{
  "activation": "geglu",
  "init": "trunc",
  "lr_head": 0.013,
  "dataset": "wikipedia_en"
}
Below are experts of layer 8 (counted from 0) of a mixture-of-experts language model. Rows are named down (a neuron's output weights, with its number) and show model dimensions 0-191. Each number is 500 + 40 x the weight over its row's rms, rounded and kept within 0 to 999. Numbers have three digits each.
Before each expert's rows: "comes before" lists some tokens at least twice as common just after its tokens as in all text. This comes from a sample of Wikipedia text that the model never trained on. Tokens count by the router's weight.

# expert 10
comes before: " the", " a", " his", " its", " this", " an"
down0:490543525549485515522480422519530468562443512567440479518452439434500467504470557521514498514530514452485515514411573498562497494500505446542525550486473538553457501524492475533511477483484475520442512482478482480512537460529520532528494514534508515499491463534445494512507483489502501469497453551472493521482499484489530583581473499544480470571495495431438484542454478471552478598516452598435461456508500428531512605450534411547608547491536518540457503535502462503455538472538589487433523462530456609444509470486496567527457532502551466487489506500516481428416547468475534518
down1:495493545498499431515493500442461500480523534500454534434562607506502447519473514417520561545494521466412447516518543446445493486510588514457473492445471477496514505540524483485497560450456501534484473497449445543542522498512475514404501490470471485589495534426572489535521534508451474493486520490505589510488505544519522522539540568498505519574467550576480529501463457533461504572486529463510515484560452499521463398421564481534507500444493570546551425433510444455511581526524562443473490504582472481443523496458560523476485502494501538507504466487538504508437475476439493489
down2:529444602513511496477453500494578458537486519568440478478596448537522488542478460490495494486516520522537453577554556466469479457529510493541480490446484521537518530468450477494486479469494539474486466416486485459479542554510498560525513495458447473494508474466475538467534528492502483570456487512472442525491518452527521437502495487499571532533465565505442540496462471550515484523528500566455547516537507433525513573510507424533468528458475526538519523590523456593504452433465517434478553523479552502424550460498518545557412496522482542575495511497450469497438397529607489465
down3:439482523431513472607437538547541472447482472488478474536505550411499489459480392450553431545539467556554464513576541463453432533500534544467520462556486453579459465609565463474497511516546536495507501504550460475492488498559526407493501489581544537487526576542537547457472509458541511502465450455536518539499458512500463506500549424498508475428468547489544530557547490453486532524514498424457506507460510496500478489515571528461534482435516519466516517484567484460508496517529541541474546592491563494463518456516529502481500554473480506508540486529487540545514561479482453491

# expert 35
comes before: " |", "th", " km", " m", ")", "2"
down0:500537429459519529573552544494541548490487538437538516482453517532554411509428517508510567505531508516470458459493426551493474531496503479489433481516486450442430504431546505529535406584495503534535505500537503471465511461565506483499537396457514511468469534563470508484476551512461540530489562481468568574495534493539526440505432528504431520413505468537472508412475505504530502473573505539471579521539469511565425463492479508524532541534540451501498538510478484537476457520449443454505478535423556516462472520483479490449445517519555541515536498534486542459492463529566448428
down1:564486536473476474509543535487519566499527521466442477492444481548549521505535526430514515448448490457469492472474535407474501517511461525531484530575527545512471527581453533530456499472528511443607444553500464428507504473454501466468518412508453451444476503511527516512474432482510425484509512528465511504506566497521486547563481499522554463491452531491533494573479441451507521552508533558512549483470486464548555574502408520561463567488426433533484532477568463506469509398512517420471520550501504467515514411432483485527462518484522525499514496511490456445539495467475421419
down2:488516508568420450433470466549495553581503478417542547486487534515490542527449497481576525499465514433503507549528493534472474473444481442497513494497463529468562553433526513532510498549545385537550508425512495497540494529511503525513517511506464389548503496501500482491462521507488543427521498533507547547403536554551463479545381492449503472536487545448479470418515561576498523506525537460527549598525519488550522541501485502455556511512502523513564578471487517518543460546566519526443457531555511435510499525494515506454437517507481530450438501466527489501500533453453469498
down3:520532518500457566587544509510519479468421467515490525574510477498554461481540487376449520473501471552471531490521496572440503505500567493482441467485512530571530519486527585534500549529544514513488498441494523593447507448468437504523531475549475516499516475475497580456513548502592555529447483474486461491513506520409513498461473494499499502482445530436565547542574439524520557523497523475482493503472520493440557503523535462576502496513499525567490497557528428475469479460556490476520479470507506510472503550582527542467478425552531447510442563430486489547503462563555462584

# expert 44
comes before: ".", ",", " (", ")", " was", " is"
down0:512472499492422523528568495598478493463488499465461499474412518439460552449491518457424466456550535534480507523519486516464536533540607425426460445457455396565531512500489503515533486518447536535422528536436477458442485516537540436510465465488573439487537504478503478489554507517548522470485484476504544497454468513516504491556493504531491495467519474509504454501436463486511444524485518506440549407505528454479492464498511521499463460502474483477516505492438571500424529558474456491470534470456589427487548486548470520457515403509551485496541521598556448469442527550506519517
down1:528421587440534518562421456506525525457486499473512434470482522462440482504567443518499524493467541493551472483521447504534505468532468466488446473491484533431613536518462491421464543479517472492543540439518548483569500509465480437524474501491478454534452523531526507412495545564440544429465537547441473490495459450564473499458447525493493509532487567456521527551491579483407534457525481586521508453477493495526495601495476506551482532459479476500492528504497446510451540556507538537473555483511462432459488472511536516486501550480537536473557495375497483528475520558524529528
down2:502507474487539446467558477549512439487486436532480435504574447507500495524450436566454516490519543518423455495500551468547507501455509575434551559463514523459511470514503506502426487474611514534509527468481503483504505482495533546567504466466509516448483498566594489467509513411491437485514525469569486569498509545460453539517500568595528467437522501560476592521525502512464471535445534491505517492544496531525549458545512505520468538561523503487540459502568456446433460463433500524511519476585424511438471529553472550540449518567471521550487474501523489540490559475527572480
down3:437497518502446444457490430501502465454559516515525506543504577534535496452451433552486428495415587476527487497560503510615530494516444521500529497506535535436427545513487522499446472507504466505515478455525512507499511459531515501500526492470464530509461553491553533529460499516480439585512555492494549561517537451501594546475457513559417504468517487478487522477434552454521487527491509481510535474500488498484435533485547436523420569526550543497492505513499500550457497405516377438481489490500464404540450474586519472529508526477516511529431494453556485493498529434555474474

# expert 6
comes before: "s", "ed", "ing", " of", "d", "er"
down0:610485525550489523486522432453528550469491449529544502562486484567533468496477491511474522486446540510503551496535433476469563455509443470491509458540398482504510499494498533500518538510383455540517488526508497396521474447478443401469484531453546526534562504446531473536495489505552511552526442497399482525548465542465573478510471521543525477491475492530582491521516515512472511417536553483517500502454576494550509522436447545487477488547470509430467516537530532531500435499513498480534461520565448523516511484455588570484569550515460530531456499497468462541541495542553531432
down1:452498566515476462533509496456598574538490471471540480495509453529515485495475461597494455487474522470476510444502517506476574440522431465486449534491483446499535524493498515530473525572448502501413477475493544394551484493534526536543535471490497543500539561529504402470505482517420528508513479502501468398471534501462473487521479502475454499495505493472479543442434528498449548474499523450546543566561472549511456539450406493527425510538533427434528551492420489540511564527486503495488477499474492449479557457581412537547517506504416529493432498540499547533497462538544491475
down2:506450539540542448452472553455464499496511508492560489516569578526476448510483486481560483434451548572493503592550538531497495518421492475516562465506470492495527522566494416519498587513511480390542536484549484518497526432459594448461525526532522546556508475477485507429565402507470440481542493559444499527496472504438508523553509556522475496459404474482467501556504503550515527522566538506414503483526464598522444451466540498489461524518518514493510537535529465538541507517438515516506499490532489494501467504558546567449528477482512413497552476492507523488463497516562562529
down3:547512469501594517463556464521530533451487451463493572410462531444547466541485506466559537552493474472494469465546588450497521462511443535554470498553517485502451469541517492554547431507519534480490536521567559513489531527501485515465504552554515458505530454448547498509479497472584542452530408481540455455501541489523486467498516497492418480467493531442527509497590503546437490495474480489440516534452504545540479453477514517501526555552509471463532493474543505406511468536500425412532534456563473491561451481545398564530542464526550513539440530545496485560528530486541473558

# expert 45
comes before: ",", " (", "\"", " and", "'", " University"
down0:473424487428457513478447532563462527515525483540472497554552458517552488527497509500516514534542473503459495505558514543494469531523463419485447552518503440513480473473520547525603569514494629566466513499486445519425487552516439441461520455548504562494489510504486572500552503507479452459473503456494459502536562491457552485466492550524525551477513508499508484528524517521569472575531470467487536417430562556584510467553440555518507483568516481444410544453494535518484497502498576500503493481521512459527515508551525494546541529449537544567566576497500486469519499468466411461
down1:485512516479450497512477493473506432467420501430505503548541456504578453481488481544509535531557476470496497523478425575487521525522489479492502503501453462537525487527492483493461482456554509575550519564561548498524562526534500447515450554529466496525554476445473464529508516456493436412460514541495484480505480504572556419444546535590493431491534473440500534468506478568511431413533459458463459485510450474553475531544496581437527562427506496503557460574493532476476503452487469533457540501482395518509464502532410434497540472494464475516542504477509459416456502527451510445
down2:471495581527508513498507547450441535426490520528555570475486501483460538560479535553553540534578508498541536435478475461462497532510551492513478455505514517530461478491498570484542514499491520483525466548540493495451400560428474462484473454439453464606533486499492520515456496494444542514459433458543433570478446439412504555447468432495498484460558486472410478548489510482483458465561458467502459625493566492488513485520465431490537471460486543449515496527466466494523459493537521507463577475500512492506515472511461474424533440491510482578468531521418511547485545490476466492
down3:532498452448489502538505494453509426457446458438474478557476476513594534511500538608410480469550505467487529540510474491477468407489555516577482471495513366479503451521503515481481514522494500487408591507490494533462445509547498448530547477543541474555456441513500525477503562507535530492555468456544489471494452537476531481497552464478551576444546499531477494471447429494469395479534516525492531491573515520479494554530504529467525523461450586602490505527533537494508463465525455480557490487538487476528537503452521530553454564497486517508406517547475506505514451471498476534

# expert 22
comes before: " the", " to", " a", " by", " in", " that"
down0:453507519551503518520479466573604489523485523480447448577519512444613501477460508523534499508478495451553555474493498495502492472536490534532509583511497538488503511511552561508494555528497469512523542496457538457528514441470530486515400504514484492528429496454514514516595443459552514531558540544487410501482475500476415496467515528548537514518546486467520526419460524513420508495565494472537500499477500496474535501531520501517487405432470444514533560466480535472505372426510578482508512421516506458545485472443490524437463489482486472527458530529519503448458536447598558465
down1:580460496506525503498449485493503535559454573472506477456502486534482547483492475525510542428496408495456466473506511522482498552463564476483520506457498544432554533514503442509534486527585515441551514519527504395541529493507444446508526458466481561427526445512520558581453444495438542481564477505540430515520406490527489462410524571498524513509549469533526534553588488429510458527479503524505510474455451497478481450432545502482491555501493553536468525444460612505525469538463492515476576523580540516521513474507474463477504498489558532537438435464438532556508486520516485482
down2:589484541472547490413491505581482503487490508509459504512458488509549513562542455520485613555549544522453551473503411440469504535558583493493553519498573500482477533563501483508527518540579474494447533507556422550426493499528467471495525495502558528469506531473509487513557520496544604513518526519457491470503449513546491436554509479464502495492558427549488547514498515528457471515533457526466529547581469491523422423550547574521497489507450566489526530596513519465516498487447494505540471534559487472526507607474516483463525493494519442391525495517525485498545528512530511502
down3:505619566487528580547483497549490493550482493486510491490465482460509473514461512560508511492528562431490530448511526508510491556516478431465541560552512377462452503492445511517515479443534524534512460482383498540493488507532534471491520462486551513424487507490518515493488508593490502491498482509517510566479540482384448480544498522527540539522504494460509490502484548523524463492540560524567526522430591457478534512501464559488442407512527544559518513554455510504506463553449485472535548459536471473529489509453473568555536524500565496474413542546518437477416444551533536480

# expert 5
comes before: ".", ",", " in", " and", " of", " to"
down0:553462514481486500439509505519563470468543478508513500510489517478551566381571468484454428510527415513512545405563506537501483529449499463561473544487453454514542467481499538502529458524518481527484526493522541486510432498526492413554516540528485526492487501523554484494466473483465412489511498479440501424494473535537529503503448519492487451494520449489409519510471496489544555480434493535507455503435470533592439501516511501524507528526565459523525471404526594517392499504465580497477491482530445543505480551455577528552388530467478452471490501465505494502533543561569498527
down1:574503548488452476452548492494443469506455503546475542513514472421552477488517513487440547491461520504574548490493499460414519532529585542495625497457556497416495523612497511504550523475568513514472502508528534521602479525494481525541503499487554495438554443558451553555509476439549462524522573493451487511556543439511456489453479493457516470495566487515519536491558494460512558503522555513493520512503547445554472464506584524519474501543511472465475567425488494516449442507491476452460538522447490517529534537491491420469527525524436546513498524545483511524542471559416513551
down2:541461442571566507453531505568484510462468480423553410516499461419473527485419479557496549580510457503474546528444542511499508531486528439522593463581465540481435450502472473553514453548600565516452459522486521496526448500450519500444518503508569471501541455500517527465535506514522495498587545478503523569451507472502565482478548499544486601480511521467462528525518564467515502463484464467512513509485485508473538498506481426396472509478527473471475521492448431557503496457506529524483462512575475517554441514472515508438533547476506582479525425524486492463478448518520535554
down3:513501457503588448508503528493515533596501467471460476457549514484441499467521447454523515548599495510434561493486561530467470555502519576506488492556491509423456518483478545522452492520536547462552571569486510470461495574390538475444532432453516522493481511498543448497460549502487464532443508484605520423485509525471470494479526529492555489484489542514465410456562438485500546501512545539563528539527494466427474485518476502522562479498457502493512506469475476470509492451479499510447482428528567442518532520537519517464450440494456471531506479414462520421502557565508468574

# expert 19
comes before: " of", ",", ".", " and", " in", "s"
down0:492486499439505404505475453547525553508510482535482517502488583490506497487483447506442458510474535469475494528466529527569540539515462527464530444558584519436531497518531567412552473509541504502443484482544495577501502505523450512463515553547526403480514537448476443499560461520508476567543544476516555448501552554490477506520471600430457501451538524542414498470488546592446452499531487454491554568476460505475450397506517506489538504530547519457502453426520554487464547493490498541526494450483553504548587506549477441497418473529501467472444519526512474463545503469525497530
down1:395487474517452495580495548503514524460514571500516529533460567478539482475517504461478510489608547514565530518553483477530523498501475475520468490547549392511522483507454599496567525410450494502477467561454490497523554445523494492485475493533491449578502557500534541498504474455516456482465502583546434504494512490467423491474490501559493417593576563518454511496527527560465507538528426534500509538512520491451478469476426468478448572471492449527482548501507502485504503468515444570498516498531454504496530444454434540537497507465462530493456440490577599513499479470531456481
down2:465417518565516497472517467517506439529499529460472487412594531500522521567536471408548506550489524476565456502462492484543548482480469525577503546525462536461459493517475457499530440495468446543538458521454517465444491464532568510420574488521509562533456521493478510545482477450568498530506497486506471522476553530475545536481516541581446548540504435490485491476527605512537484583507613487506483499510491469588578492437470495455524522492555547471520482507486510569567521508495496556515482488512507529481486475439466485448506531522498492556556415493539420549482460458573491491
down3:466515396519489606484533512465484497522479615440468473474423488465504464540487514536504435451431461497524502524488535472414438534540512442518468517507468499518492547599514482451470543505430455525466460466514520534489473493462528513528459553422534559469468467458476507510481497467505511498578470525518513526492450489473444574473472449507489431532434486497549460556489590491525510444552466484479428526490496438532494477520488560473527453423466483463460508521454507515488435444532466555503544461446459476497403440505461467475531580575481476456451493494491528445516483504473489472

# expert 47
comes before: " the", " a", " be", " his", " it", " he"
down0:466537427494514499532512499471545523490518524572518500501430472483471413562553520481517420464549411500486540500537488508527516528460424468528391506490443524486475461522478446517526427503508514462500478491512500449422421448496550519507417466536520475519473511460468413481525464464485489514534573470486479569487563526511443460500523522511527529484462464475512450530535459472526593465369569502497529548517517523531457427444501509506506515501474492484504527565469498530503532441536430455474558459575520504529545480526532460524515459527496429443471405501479475465513481577547482503
down1:564445471573507469473516497489545501550469444496505458557471475481516495614501478511452486495529430483442501527424493507491475530474485505550513496522498473451523562559490474428409533516492514516524493429484514452488461460538530483423469592560495548495527528472598474481492451405568501468519403486523514426478514436474476493528513505479573538416492531476491491532516587508542528528543407484560488479496539536431500618472491480462424458484488512471471505488494466477563474509528510486513472538439469506468581506479495483499505517544505558477440478571530499495520541456497493464
down2:484492488584540491458515492508388416472492491494556470461413507537519454498572493462541533488529439545449542490440513497491526478404429407444506493439523555536493531549518537509484509525449530479468513488513485506411505565498600472628517512461495493446455475498495495495485520511531529512595505496499558450465472482498520445515507492495479527437458511487536471510552536441593497526469523476519471494486448475589524422568502526455531508487508529491502535485433531531410490391463555518467489534495496461548500531505488500480534517530447465545476509499465452509492543536517512540
down3:443501521470505553522559517540499514529455569538484502526535517529568495451515546492543516440533483528479449553539493511533499496442468515500509569560518625510413578530518498513522436516511526469529502476525435458499579493485566480455519506426470527396479461528518442447484492550576478477470473458517532526476504485500482514518464470562526481593517523469535548511534495423509479589551523484482593544436505537522499507480537497542423567535511429505516477419459485453493515527466496537467487511523527445510475484477513491556470533466531526453563425585522550482517514456434500545

# expert 31
comes before: ":", " |", " -", "·", "age", "N"
down0:521439524505460430476459477571521529477460478427501518485556465504500491482559438495517470495550483496501499459509461465472546528477518522532488514428485427483483456480525449530523575457409493457491480460424451568504501446488602526487507497499516539471481431515530490521538513623488590541449481505516486523501501496532496557521451444438460536515460500442586432430568475607531491473480456491478509460481542540494542531453521496479440586507478525410580449469509528529450499504512502448501587463550512537515547491525516528445491533478412487478455508490504534479483545485503481517
down1:468518502525549472485443593520491564452492461556587443482472469582535558529499555530533524517485456490491532526454458467509447544543464558508499473569562432494520551503515455530483500497495534583503529567452487465448467507524531538570535530526543558453514458516528525526507539567497505490455484486445513487496551542541522571530466554500518512463441487452537438476502554516529460492512488438468473482590528563498567480546442513458454452455515525510515536443474561520552467484425554470532600455483491547513548474512517452530483486469555480512448503533514461505479530577525481611
down2:478463520484546480507504479527448480532502480504470515539560516509527482482456544609482390500532496568452520500499498491497562553465471463478415493528508592521483496437519439525466492471478522396429491474539422598465424537499460500458523475440578460468390455560508525522469456539532503543521522468405484468474437463468450535530429513440453521528484484541493542542544522485541509551476466538531488435572508519489581485558468489454450540492535511516492469510510560511484529473512520556505464453472495485539529535483555460445525537499497514537539520508475538506458456451465448504
down3:508504609485563454478578496495520464508552543533498492493521592481481518511564489594552555492493595564529469522581479524518492485451510515575448543476451544524446492516590547429500550475505513489510488484516540445516535482563506512441477490484535475388538444421469496531483490504469461537493515468515540476401476480426564494452552506479451513467537482528516454501501547472551519500524529514482455453561539497469549549547488537476520548484454426491503522486509503539547493511460493510433529484504421454488499463537424488448527482526493514460492434595547532538473449517475488468

# expert 3
comes before: " |", ",", " (", ";", " –", " ="
down0:508525498490480495524470488510516513533492521512477503460539531484539518445520466479496537547517441465447453485553520510451438480442484478543460475517435583493428482507573562510432478580469466543490480478494515391507513472493618471501572519460511503459511490518501474469528449479518603476506442467435498447540446528520487501452497459493522483500581495485488552527533502548520415527510484442466523459468491563558576501485457542506489557483565462436436506493511494496497444499418488469541544540471471588601495493505567542485489506442510534500553484518472521550509511625465539461
down1:525523489481460467442548553475543492442465546489454553477464504593524506530505490471553460410519468431485539537467448481496494486479474484480510492485482488490513533491456456507516448517477529483473564512413476517515518502502444520424504469538461512519457566549525442510478487489444568468546444429471520506500516504516491435517496561512490586541534486470512482448493451454504494520477559510536534554497527448477457498452522487508567499538604481501533546450579434584506486415544513541568440518569527540460545432573542488453570511464549469565474544566520444431457482474544488520
down2:434444480455430459493447534487425504493567537516552448533463513447518445469496478518510525526451547493527448576502404529495454461421451552559513478496531527543523543550468528539450553548436469520408563474502513463519433511533479578483525531476511481529449539506488430533579550462509522526490466524430489501489450528518433462523466508597510430478466531474549522474481486509427528513486445494516532514463457466478554474494482520511516516541535526458497420479467517529437493469533441475500598473484523555496538530528479443402538540442508494476497463499530532507476509415483464478
down3:508521454506516498537525443537554501516525431542535571487517549539472481514538481516534466518493506504484469504528467531443538431474533483561440570462504549530509453616539542476508407411495474487555580508421466464500486494405517482523516489487442499615479515458482494511446506505482505526552493486470480548501550494487491533495534478577509468442533586491441512542497409479460482446559497450530463544517473480455524532494472569531505576527553503554456514451503484519455477601549493511526499558520510456451494520488497520525545532529472518572491544511495506518450475464516625492

# expert 11
comes before: " |", "|", ";", "th", "%", "–7"
down0:479513529541548486517529561526498457456489489558510459581475565458564463564486488600489484426504515533482482527437520482534535487531464583430481564467542484488406500488458458453542499547586481510461468523487453524549560516484450523493466473517502431504563492488522532522516572470458557411431500497556487540486477529534535426554538545493511502472500552525569509435550480494462437501499515494574485523553458428514513485502539436429565480518519467540537451590512505584515521490516516542446484498503486566465475520516546478475516486437519418517513521498491435493478442520532533486
down1:465550448506523481512455461503490549507536551527439507496546484466552477518470558541483532593500444483523580480461444498470478560467452455537497547557482562510512522534554507550535449507542514367478554530560513506480509467519445487531511508471467547489554563487518522428526541541488478483526485459525502490479569461517454516464456567457561591457510542501541541498405547505432497512496484461488466509557453470535542441533523556566521489449463489577530422543529533464498527457508543461500490478488460454478449461490533549444496409547542505550490555548468488464465508475477577495
down2:465498492488520515504470450537488522540428507476564546572514545496534543432501527528471511423407522482463564517451503533578515542477453463403481418505526510526483541532444550506490485496470512547447529468489456452491554521473450464483578508558527502464501456535408515597482546534414532509422515490526528546482441498523547483477483533516454572453457489535580546520463468493509546466541476562533539464568481532451458523505586535522457509533483500484484510482498518523549477575473528540594498460477505469519524471560524472517511464450471491584463477527561511484567513561478514505
down3:497459448534475447457492479463436503447480562482497465547503534402542504491531483491477531522469518513521579540504502545571469486517539566582486484483558407472507471461484416552458460499452529544476460526545547508466512503464487481485536509463497477449465402562511554483402545447576489500477495478480482532480474514546485490519538493530467500593519488532447522446471494473413485469454459509409483461544474457549422458492491429447505452507503524472475439501474460492525450427533518538514482510481500568492457472466488464530515522421518427531545498467473475522532425452525506411

# expert 25
comes before: " in", " by", " |", " on", " to", " a"
down0:481425484470529572442478438465427486488512460468431502480475557466527475457520446505541500561549524437529452561454448562522512488552518498446513505496514533551475463527517524510503580546532541513525531505488561545415521470560496513509460463484484485514537577528515577455481522498513473478470507541549591495559431449524486542547515537459528533469560510383454464477559443506504539488515481487561544500525554451503503471453494530640524499522490550514542471518558472522487522525537517464491509464549468424510481493496497549456527501444511457446511569538537440496533493591484543489
down1:535533402466415488542537475515569454514576487509552535501377442512491511549504583468537526511448486545524507578558512542494476494578465529508497478471511592517507484513472507508441439557502464533523525456490564435522428502486494578482522503474436504536499531540537507544515454484464578526520532480528480483478520536476473489553529537546497481489511516506604618533518506449520430459470505558491491497502516504492483532490538454421603497444453486495473521483483543482510488520472502504512539499542461470541563495496525493503428461474485445506595507566462432519492544507450478470
down2:493487443501526567536474471493522492465419504595510442451506496482503448504520465527488452503486471508551448482465519454495452483525463452504534485484433471533569467464473454450526462581495436513576498502536468517469476509513556503537511526518536510458510536461473525578497569609463509491469451476510487449504461543480522484486534483462386502495537455465503406501443525468479520542454432475474488468571557470569477451467550537559530468453502440468509561474564500573504529519580571512516537496450488482541517484529538512461499484591593468462532491477498540513442577445461497530
down3:422504459551525499525520542447483566516447468498534536487562532471489508574482459545491531508574477507546511511515528503599418492539520483532451546452492495467480549493513509436538454519487492450481401522512551485558500530532472439541523481497421542540546533498521505566519547478520534453455498548450492467511511524486463534478529552477551478518447546511568575498461593509519447522483517464519558522440529464445566505475475508495484436554533503528491468499467451544480471553469463471532487566528494472456451524624526511421528478456544516550454495526507425552473571581515507554

# expert 30
comes before: " |", ")", ";", "–19", " –", " June"
down0:514511477486528478525529545460500440457535491577454534438400453493493427489516496362501466505463475509517500527463463499469532456428488528486515544509464573459509521464512390469540493481625518535540451497471505455496561467454530471465517508497501519510455411503518443520457465537490533492562484573471544486457471550508481530511536516536503527488538536508548504518481530459576515523512497420469519518555472530454466476524424478478550485500567475456520544489585513568524577451524511494558488469490512533532426474506490545533568452497552523472516469539477492454475606529504516453
down1:494543504482464530497449480441631543437582452579454511485510448475445489587582459473605498416510521490502523477467606508528497466505473516498503587473568488512496517548512574495536510531528458528475491512504500459468586503463470498506582455475471501522442527478488495475475550558533474532559506517480495515463521493511461572595536530492469478525504480502503475479464412558477564448469446461525517529508506556580468483493571500564417519582455491407526516520502517573477492524508497547482488532491486487493509466448517541449548463504507475470495505491497492511471466454485467507
down2:448571513506554473502496455500459524513487533527547528471466561517454501534495464512539445539427471524537563443423526494531579453393530556466526532477495539524513559479466503435520524487527499430469453514541502501463555488584464499470516547501505434501527600509520400501506557488499530384533556486522583447564472569483586481499538531481505525502504483515454563527460494563573528532558495457498499425529420560408500508559471512520545541452513481514492490535487483443524494482491479477529500514410487531509482488460499559519433504466536493530456493485511528490479492489447494477
down3:493469486496519507500508543522498478507510491459595612495452550504488505549447509516408447463481474484537500539522546558498449465481548466479583536460457510583473461447527476518496420468501476518415494536499476484535523522600575569514447502518407504562504477473523508557441439468446423542528448423532491485534552468404528490508458509509567482498502468508522537532488505477536542438535506571509466443433488538497429443507540571541538473507500454494454497484537449484481497446441525500531502541512523500465463486523483501406497518434432450504540540468495485495518440510505471509